Below are experts of layer 5 (counted from 0) of a mixture-of-experts language model. Rows are named router (the router's row for the expert), down (a neuron's output weights, with its number) and show model dimensions 0-159. Each number is 500 + 25 x the weight over its row's rms, rounded and kept within 0 to 999. Numbers have three digits each.
After each expert's rows: "comes before" lists some tokens at least twice as common just after its tokens as in all text. This comes from a sample of Wikipedia text that the model never trained on. Tokens count by the router's weight.

# expert 17
router:503541489498493513488527508506515515473497521504488474480477487517571525529509528515508492468517508540466490527473518491482474504500485493493531523484468459489514492476520485509501480500576460505502479517518469540523530512486503457490511497510495489516491474568525524508532522463487484520476522507489492493496504522516476513494492464499531547527485511500489549477545495466504484474490502453515469517514475506483469486473507532511520449563516506531534517457495573509503440526525479
down2:504523484538467511492478479532467462484500480479469480494459450468514484470529488500523520491471536516460509491448489510511498517519488520476514466507511501524506531507515533534515539476451477478529538550510485515526534483478490481499526476465464505488515491477538576512505500527523519487465521468506500524481481502504480517520547541499516498492562544518506502484488513506503479508502506523502469501468512469523442525487489483512516508501540476538496496495559472517501495558495474
down3:477478497503536485475496520451546519512487487526537526497481488490497512503493511473492495480539510499485481527512497482503503525489473496467442515474486476482543500512520507464531473499535491490524461472525495483521449514491486471488525539452464494520501491459490509507493445486539465529529519497517504466492530552517498479490478475514459460521516487521541486501546541487500508487469419480458537468494486531500507526492514461519489495497527487494483508471479516547503464467459493
comes before: " the", " a", " his", " an", " their", " it"

# expert 18
router:482510502520480509494506501485493511505517506483509503509492513512557498504525529518521489514506487547480519516470511484477494499520487517515507559491499492544535513514515487484497480481532468540554471498503481487527487477478479445512479518481455540420488503467516493503504480489471487544479504510517500522528522500517485483501472494503493505481488529507462518468548493508500496469496536476547465534505487438465491525494495518499477451516506514532488533479549553509485436572478478
down3:497528525448510504524487489471482511511504525451531473476499472491466528522475526437493482525509465512506531451495525533513443507497491515508549488444474490513499484501514480499490484505457474516472495515558494454475490516480509482506490504496522492507515538496469504500483555501473528519465488527509490514485492479467517474471476521530503447499502504526498470472482509482475498479483527527487522519513517497494475531536495500467479480479471502491495533498460576456500556453491510
down4:504474530500455512511492484520460498513545495524501471472484452483510518508492486495478522513473514512508475480520536511504496490463538478539462482502504485467469445530473530466498483483532514507454472482475529499502520497506503549505526477492520480460558534494500507531542536510512527524507474491507525509509542514477478474504499464492505465507468546501528520505456521499515511499502501493504451464521476471545477476481474506520548502507532496561505531479455449493463519507492535
comes before: "0", ",", " |", "–", "6", "7"

# expert 19
router:476531503513493480480552524497523461456504503502484482485464501546545531504520530522502502499499507527461465491463507492468499522486496562488499535497489490501528483501511513531482505455528491492527494526515458527528505517500471436507536520466479508507449488549515546492498501501468462529469561505504487529508476501502497488490515482490513512513486501520479490525523468495466511489466502487502475521521510468484464490516520537501508456536469479495489540473553531523498483575524474
down2:488476486477491512499494524457461501467472507498468500497502504464509489491490483522560496529495475481496510484494492516475459497499549508508479487514492509504476467521501523524519512530471503477503475510511506530482525517522481528465471476496510483498514512567542470482486479553507523527539504487459470499471503525519509530519511466462490488519508476490455546467490526492540476506486489498587468487471541504484511518522468482501451511467514540442511489546505538496518492549511533
down3:509494526505493481488527504482511504502448540458489538537489462468528517463453529501494524549476491554523515456498549548475499466485478510525482511528482539501535487495472509495487508469501500499551523490491478509506478419506455538489514497493479517482475520508476489514517516492513519512511500478477503492503511504531484533550497507526503497488488462488496531478487490475536524482481494454554460492500503493484518535532491521533470424481531518505517497499512445493503485481507481
comes before: " ", "|", "==", " United", "The", "==="

# expert 6
router:531540495507470493507513482498441463493504531470471525498452487517477532476482522504497494489534529542474516513497510480521480528493447543488505529519506480491499524482510504494515508495495500448559552519492495483514493489476499518505496496496506511444481485487490516542491530516454487491488492489489510509522486500532477515483484502469487531512553538492472521488552489480463506472469527464575467511490475475522475494493516515522497481515525472537484530504562577524506487497475511
down2:483553502528510498499466518553501530505489512523545500526510515480540458496490507507468487550445488507502524503519540475486499491470532533500496519507524493456517463525506487511524493489502456471478492510495485521512465542513486453517488543486470502483527490525474489513490480472498525491530487503482475507539508514495502478526469530496466477542467497499502535494455500502488500485462498485486493487520468457526548470481495489515500474508439493461455526484513552499487503413487480
down3:468505520494498521508498556499501517518529493507483530519479526480546506492504484513533515479468494534522467520477499526476504519521489497526514520503489489484474520491486488483487484509528479524491466528480479504489524502527474510498495452495534526492527484522515469509506472523515490501523482498513490531459523541449515498515488539507506495527493466512497510452487490512538478500488502506462518512483502505518491497514522512470486518506529527502465486463453605472500506631470496
comes before: " of", ",", ".", " in", " and", ".\n\n"

# expert 9
router:490564487500481477517535499503479508502491527462461529482480477476505522525488529481502499486538525548486528513512480507527424524502486535497490507507485492500530489520484480478481497499500493484501526511520505502512467511498499528496487508520516511458505455491488510509509550521451517505450503532510476487464495491518496521504514517512464528492511526499502529486543469485500515500505504493574495521506434462483498498524496493496563467498526498472467537501520581525523490575506477
down1:496502530492513509485466505506500489516503502475530488504547509544562434491526503527469490507455512525506476477495478483514499540470522517493505486443490509505519493486498478516489475499495504523481483513520473476513525500516499502511511531517482506481456475525525516461482522549499487492475500465503508491518476491453474525479469506471495496502521487464496484509507521504525482509504522563486498497509544504473493522489504456508465436489456492495423533507514396506538521491513504
down2:516509490469495493517529460498455539478479537508517541492493520471506516464479430510489483487517509517513494496453494509502505520535468493515509507525469475506468503509472514453471486466477496468450526545518503520473521508499521568494473544508497480488530420511501532477503513496478513512496462503509499480475520530517497484490544497497438501497515514474495485484475515497543491495535532501490499492529513467488526530538436478486491495510527489481483493537454557498492479494493474
comes before: ":", "-", "\n", " of", " (", " in"

# expert 8
router:457509525486471499497511504544477465501515534494497467481476496508567514518512524532520491479511501506499476495490477481470489493514505534499480536499494497502530513498526477478486502489527479529516473519541505518514535506487516516496503497479462536437487490525513518546529530466506509508521490533520494522458504539515495505544520513485500492514479525548473511511497518504499525492502522460537481539508515455571510466497500485480479456551560495556521521503541523528510472566504531
down2:484531516482491496537499518520493507526530517511477506463472504483556490495442503536500496501537425525537520489508548509539508448482505527499496506508449492499510523506526489486488512564499501455475479497510519481510474506525476509514555441459505450512513471518499503523461497531505511525495493488495482506507489500502464500482530534516485518467512509512526502510471516535512469523500477477492469477447504474515523499456466492486496503539555522527533505507467552464487521490500520
down3:517480494485525463495520513497490485474498514487527505498525473497484464501513471555528507515522486528510509513549486508481497515489493516548489489534512490459534538507510489521505550474442513474488506482522527521487538504526470457473457484504545480515498465502513488448502469503508509547487511527500508504497498473535521536485476505492476443505469532459478505433492489529513529505498513527489529498470498491474478472511487541471517506478483494479451485507491419520504486437474514
comes before: "1", "0", "9", "8", "6", "7"

# expert 4
router:507538493479462513469493493494521477509487493514454494494467490499537524491524499531537477488470519523494492496511502512515495481491492511469509505509498485504520480480482496499508529515523494515530510516500491508508499510502505518498472505466508521496515509529514542494499521513482466504469488479526477486528502526485473523543484519480482464526498510475497506464560474504513490476481511497544461523483501477447512492484477519492475519489508527494531522471542532508519393639521526
down3:473499491504510470523493464459517490507547453506535476521480488493520472505520487487481562506508486523489471485442480497457463494504498464466476537516509489530495502493490545455569503479506486494542495497531565534480504512490540480511501514521494494514493485480542490526525459521489470502484509491486517479523497525503488506482543514506549468550470498538531506509508528516509526525465508513492476507525513461536527499484533499503482478501550512509492503467516534497524460543484550
down4:553468508464526505511482503495510473486553507466491499515496475466483466534539497478563489502508517501524493519487524528492457523506512455498502479475483541459478480509507529523492515503484553495494493487488510521442481493503507519530493494477532507482533501478521513480518518543496521504523482480496529479498491520455462491481525523517493507520545456497489517496486513548518492507492458487537490531515521501471507457500453537500470479498484544499492493539524408451531493527503490
comes before: "1", "2", " |", "3", "4", "5"

# expert 31
router:491520486503467482508488490480538476488504520506482478513490514529533516521518495491498488490543481498536513503501490480512488490537511502512497564516498492460507467506491498520515524495515496479496528546509526539508499509503514494488506509492458505517503516501501520505515518498457512479473495508510467538491464528523483503512559505483493516512534519516499551474510481518473490468519510471535480514517463519535506463474522479485518454528516526473507568500557556470509480627521467
down4:516514471474483511544464482529512495464524482502496511489535490491497510508502574489457497519495467474511537471529491524535478484464474506512456438516526519489536497503498474496477520554523506527472483485526493449470468512488505501507474482474498492475509583476450485486509488533507481505510491506517492532495477533486493519515526515509497477467488517499494486478471489521504484491434532524460511520471495509486483510467518501492433511479502509495515517465525454448488492460474506
down5:547502455435514487557491476518535535516505512534487510521487497533541512492543524509488529492503477488511478503488497494517519498439465448488478497490477491486490493474465512507496518473527530491468511545489524464513476523476544512500507461502485532498492489518488559504506507508505522475519510478523482536529495520477524492452475512474530486491450507514508505510498507547520469490497504446479519565503487512541523521511531546510466486520489498512453474480511457518518504549499506
comes before: " ", "2", "1", ":", "9", "8"

# expert 5
router:520527508512460499467524506525451473510544494453480521477463499519491530480500524510479508508501538521497524493483546507503457509485466505506528529518501489503514500521501517489528499490499486486556508544506470536541495476476508485510505507474477516416480498514494546524510519488464501524520498480506509521526477496520506506495492482454487507525507529529483506483550484514496504503501544448581469494507505470533483518467527546510511492530495497531494520486542578528509466524486511
down0:520499489500475520517503462533497483487493499481477520437480511491529519530519498525476518481480514506507506511468515479488445496495536523505492533479526462518445498459473488461455504467479502540517500484502519479476522487501506519508483510502480519452551521494481520549533511484475475517525481483502502493528527473450477495474511555480505512461494508495500508491507492559505531515455507450557462525479435505518486493494510465482484505491514512555539496522481522512482530514478550
down1:542489527506485480496540497491499471452542508425499522462504504477487505532498485498490536495488518540514510528500470493510513507506495515505508516464482523482499469481489517493517541472461483492473518546462528482543506457474502463462488471448441502508491482471521486485473488488537500504519460518498496494532495464500483526526498526515560474486497465485443498496489548466458523495526513465498481536529465516507498497512513475490504500531445453499530517513518481524515485523535488
comes before: ",", ".", " and", ".\n\n", "'s", " in"

# expert 15
router:486527447499463466498503483524474469479498545474490506498481466498565493519504560454502483499518520507467519506486493498458484483517511493490493533510496506501512511501519474502516496528470506469535484537519503519537489504489494484497516459490480527506516496507514543505504482478456482551478520515536482484493503542470514504505488511523512471505491514492469500527584487500505459475490512471583491539493526512516501437492513500512516493502525495479510506479530540488496466588511513
down2:504518536521476500553511473490470473498514548451533505473515467485506462506496557518473444505494487504498529505505492505499463510476548502518492531499510526513488489481525518477445506580507453506506472493498478520528501529522511498521471489513504509511537483518476501496531480519520509503523508512466444518497494499517516474471488509535518452517477482477498469457482515515479504524466465484519503542536472475460524445506495514515516477485512530523560492449463517484506498503489484
down3:479479475501465487457505505515529471470519535515473504489509479485488475465501518458481501502504526491466515464490505483508455505529435506510548514485547530509525480460546517488492491459493478497481497528516502467463502514506488531521512472511480455516471525509513516508496554477481513496463516519514466516477467481497498512477510489536469543511483501524484512507463498488481504527459482522559471516502463510535535505525487528493511490546522482479467498453466568520543536508525522
comes before: "1", "2", "0", ")", "9", "3"

# expert 3
router:497482458506454506470510531558530448524508506486468480467486495489587522503507517516496466486491516525473504505526508497519483505504485520485529532492498472504524512507502491487496500509524487513522488525490466500492496500504476510534494461525470517495490524553489501490501526532480471516490488511495481515509492534542525523543513522485510508526504531472479497492569529493506470487458502481554462502495479480480505500506493503500477517489500477516534518470565528543542441586508511
down4:540530539498460524481518490492510484488471510543488467522467526479471520442504500475518496538465541509471528488522523471542517462482522523539489506493492520469543472509484456517505512500513498478504488476447488501536484472469505499487512477550476546490514485481482509522490502506497499518545481461510509482479502518466458491495468509468463497510495494543496458491534514492563491509521501494501516513527492490481525473474495486527480499510497516489505523546523423494503464493533562
down5:530504489485530485508494494488491521502524504509524475464541498504516484517462466566508464499479506484488487511505498511537546490514499496512481509489488490553487469498526489448465538500517468506484533555456522534513485457527519537479462569497502523537485504537513488511539510482493528519503500511519492492499559512513499499489485510471484492524514516478490525503524478531502498525479505482494476498557511463496514542504461527507483502496499482551530479555513459502473480443554527
comes before: "0", " |", "1", " ", "3", "5"

# expert 22
router:476509475511490479477491522544493459531522515474477478497484521513575510494503532509517463481524491510472443483470492493497479499516482560489491527510494475512530487525512513511492493514537450524533513492519472537526511526496501485460471492482474513485475519530512514513519582478457509512500536538518491476489511530494510508492496489480511510508487514479482503550520506499498471465508536464481478488489498475568488490498503481476448486544539502526503543502501557533543469529503490
down2:515525479476464539517495464485500481471512475541514481481477470456532494506530527461471474496492514481499505499503492492505512498484495501462522505482486504507499441478515463467494502522499513532533500495466523514517457521478499528518475519486517504507541496483517507500569536494497547493512510506527496495516487487448524491501487505520496483447506516457528568564489469476467520481500471504491501415520495518513497505503509503542480443526536506495502465465493525506442484481474507
down3:479497518539522488517497519482504495461465492536527462524510510504519520478481509482505473503489517477502504433515519460490530482492520483500473481491501483471496484495509525533519469518509470476491496504499481479488491493498469462485481495521494520510488462488517458495498543494501502509485498510524499506505507498499504466471493484505483494505484452528506501437506514507494491502508523538537540510518511476451472516509541527478520517527474500464520499485483614493531477621490486
comes before: " the", " he", " The", " a", " and", " was"

# expert 2
router:478501445504477496475504500448498474471524507514500484496484485507528504490531517503480508518510508523483486492491482508500485490514522567511483532479534481501500472462500511494534483490522498490504531504505513536514503545479488505480489499467549493452488529521492564535507499520491510510469524497513505497509495492520495527533505506488501476512472501489492513497526495498500517474500468462590440533508484469493463482493498512517501467520538489533470518467550528533483413579512522
down1:508483472445499470511508539483461489502507497463484521492496506466523484525512513483500453482495496478540476465463490472516511493483482502444520502523498474497503505473563492470479500503443500480463504466527472518500521504484494497501502517508485536488527474485483503502506508471486515481518521501525483488470488517451494494500501481569495510497448535534508504473532503515531509487519492464479560521522514527510535502419502524529483476487515479520493461504519590501476538519499516
down2:502493474497481477480481493508515552482475550489508550515473477512467508483505537493509478488506543465540513482539490507515504467550509519489520519505540484456484484489478515481535496480523471510469502469445498506488490563497513483471480486510528484461501490514505494527515544468502508513489477546517498542455499493479463489517521458517441532540493440522476534531523492514478520477552476496515533528508467508507454496488504486505476505526477488493482501504487531529509483541541481
comes before: " |", "|", " |\n", "-", ";", "=="